Weights of a small mixture-of-experts language model, trained from scratch on English Wikipedia: width 160.
Below are experts of layer 4 (counted from 0) of a mixture-of-experts language model. Rows are named router (the router's row for the expert), gate (a neuron's input weights, with its number), up (a neuron's input weights, with its number), down (a neuron's output weights, with its number) and show model dimensions 0-159. Each number is 500 + 25 x the weight over its row's rms, rounded and kept within 0 to 999. Numbers have three digits each.
Before each expert's rows: "comes before" lists some tokens at least twice as common just after its tokens as in all text. This comes from a sample of Wikipedia text that the model never trained on. Tokens count by the router's weight.

# expert 25
comes before: "|", "==", " The", "===", "The", "S"
router:494499457479437487555471502494503529489482503498495480508507509456517492536530508472496503480469486473532489519499478466447512444488476527522501479431562508514432456482474516478502542455486558482487510480470492498491524466487468491516482553459512457480476481497524503505545500526483498499500504484481509508480516473527504487502532498515494502503489491496534522483528490533496471492467481474458507506473500511516510509502502474481528515514522505502465515497520547506495497485429488
gate7:523484502479480475500525475530516443452536505524512513502514497501529479536473513508516495489469469512467524520488498492471537526498513485489452507495556513523481494520435520531465474484542474470502525473491475542442502468494546497513481497510493489533470494501494485524544446515546447487512508517533541454484530493477505498527485497539474492486515518515513508545498498541484510558503508470503508539478508489452493503490510518500541505517502471491499470492480483462542496503507510
up7:572515529523532474501488511477494497517498483485497525510556490517483466515505495472522488518539499522529545471537498516485529531491542511504479505492498542513482524478501476501471496496545503486444495495531478481488505528510502464472516463547539490489461532480478522496537496521471501494496481500522507510463549460460516507540493483530501511483487495523459449518463512507535461490545452498522516517516523495514502511484530496519453448449549480487525532508502496523492496513477492
down7:494480489513476500489508423510491506479519485499529525507505488484524517484505539490517536488537495535545488451535471527501551471510499479488510518538501513525534510497494501514512432483519498506527473519490472535522541496481490539498469486506460501506461526474497507524488474477522449506483472451505525514494478482482484477494488517510519487502518470564536501489478505480512501499547509503495513520480527501512478538468462525470516479487494509460457498482523586520456495496490544

# expert 18
comes before: "1", "-", ":", "2", "\n", "}"
router:505487493457427504525485506511457522475493497485506507535472514520521476478475502486489485504521498504518486497556460506532469442482520501498481478537519498515493473541525494496495496494476524492501457492478475477503477470419482485500478489501490495537469470511478478499500486505515512558480517466528489523467504443488517465483476499462533488483492486513528508482525497455495518542518490485434539505452488509519488478518470525512487522522501519482440463498533500492542471514484504
gate10:475507445493525536498509490536476525483482517476464492517476462525491485505475515483472497517505472482513460484499476520486514514491523506528505524504497489495524469519502516491498461520443493485512494546551439528455477473477500558499515481455488499514476551517507468512493494516480460476489529467519428508476524463504507481476503472497492534511478529504476496428504508466487524520501491520497484508521473519518515512493520485474502492462537508534515485508505455501503498513566443
up10:484489505508536511460461463499508460526512478461486488466505485521533511484464495477525507501526530486467518439478473443502492480495487521535498500483528513497502495433475475499509490489519518477570529496526529508510511481526501500503461531503518486523527473527449481498480501493554504500535461518486479522517479499527532464483499522485472460513504506511487510496529503490440465512446485468539488498555520485543503543497544473505520493505483500500524503505497553498514514495482539
down10:549527493511531496460486507502515523508480458447484479483554478488529480490507520494507510454497525478500494472495466515471472515504479525487526528498510505529537527487487500523518532524486489505507515497531494537502510482492530550511511503497459500481474528549499462469498550478551455466491507549530478523491480517545488503477534471483520539528548502464499489497532477529484467480471485523470528538497509477556498554464501494488503446477514501519494522503494482468506472496485526

# expert 10
comes before: "-", " The", "|", "==", "The", "==="
router:475501483467466479571479570495489500515496497511521514522541526460495514526477498502470519519457506456528506547538490487507446449465512533509517509520570494481448500470500529494518488444472489520516504499457501508510507517499471508485467546528509462506463522502486529480523500505453510508509516458471491517543500504504474493510508515492518484510483513514492512509499486526516493499496474500468450510518510520500520523475468487495494542532496492515499542511536547512508491484437497
gate9:465447511491512491524495529496532508513511476500486490502513499467501496506526549480504515513495516506523462502461474482514480528514496513505499496511502510495469488513526523490521503510423493510504498536531595532518482545473535484534473492545466516521489491499470477510459481483466529521518500445497493523471514465488474483476509490486545510513500526486513470502474531449487517514455492529489493442514470475517470483544550498469498524482485455524523548504530520486493506507523511
up9:518498496466510481513530465493478500482502463480465491534496462504487511458483490512498499507518519474468509495508503492491493508557468486498507484491525460449518496515477547476465488531477522514499467563506481512513523467523539464503526504488484557537508523489526497485514551505489544526509495486549479497537539514498506486471492505498518499513499486526514456542496560495490495498508464510470537468528506509489526486525512539485485480576493528526549463492512472485497490476482557
down9:501485506506482509531501549525491499562506520547565481442508537496515515497533467485478451514541476518525495472523482491512528488468493483492530519483484529492493524544495466518538496488553501459496497458498496487451480497502503503508493492524550500482476522507529450539493518511540487490514526482477505484479481496530444562500458524496544492479516543501495512505495494490505508476493480522497492553488512491487478527537520524501518540477510502475479507510511515531524533540524468

# expert 24
comes before: "9", "0", "8", "6", "7", " |"
router:476499494477499491510487496494519546463524496490464493561515502464494488568542504478459510502502460483514486491488543540515474464504505471457457478464483500523464486468471504553526534501464485482508491488503488534472482509484500511472450501484480495534508492511499540509556485525501511530526510451484495545532521476507496489511486550458516504538499486501504505470494474507494502568488499482453469511490500473481501486495476499520518513521466502536477495474477545509506551505467502
gate37:508470502466558530482500524503467503446527526474477499483480492513478497481449500471520491510466441497503531449505500514496484518499498468529450505458483477471508446483484463509515489510473509482534503477542462510505467526522507474459515481452493511518534463513481496494509454501483536500511495522533505479490468478487523532473516506519482522475550488489499461485513503488475447486497488478523481482511442496510480504483472526531545521491514462476501476499469506505492526520455460
up37:489500510491518481486462503482495517524510512476492513460488462494482546512466496491509524504497489491517511461542462508450483478459504525513489514491496502489558492443506498537449513506533453508542532511508478498537466513535460467517523523444490529498535496498480573474513499498490502496548472522529523454499512490537521490471480464519488515472519450521548475511533499479486510527492516467487476465514497512510525484482474520497451501505487469526536481516485512484528516521500537
down37:525522525504479521537515515430488510506540508474514491487524475550467477463485521463535486486476516509533489514493526519477510528537503483539480507522466508501489512502530479497523516508495493543513533521543500508494470502494499495501507472491512541469477508482462534501504536505453502483496519520445479508519495519478519497505472477475462522516507463499524488538507480479530474413535508465508485482515498448570482471519508492482504510507476464441503507472483541511523490509521477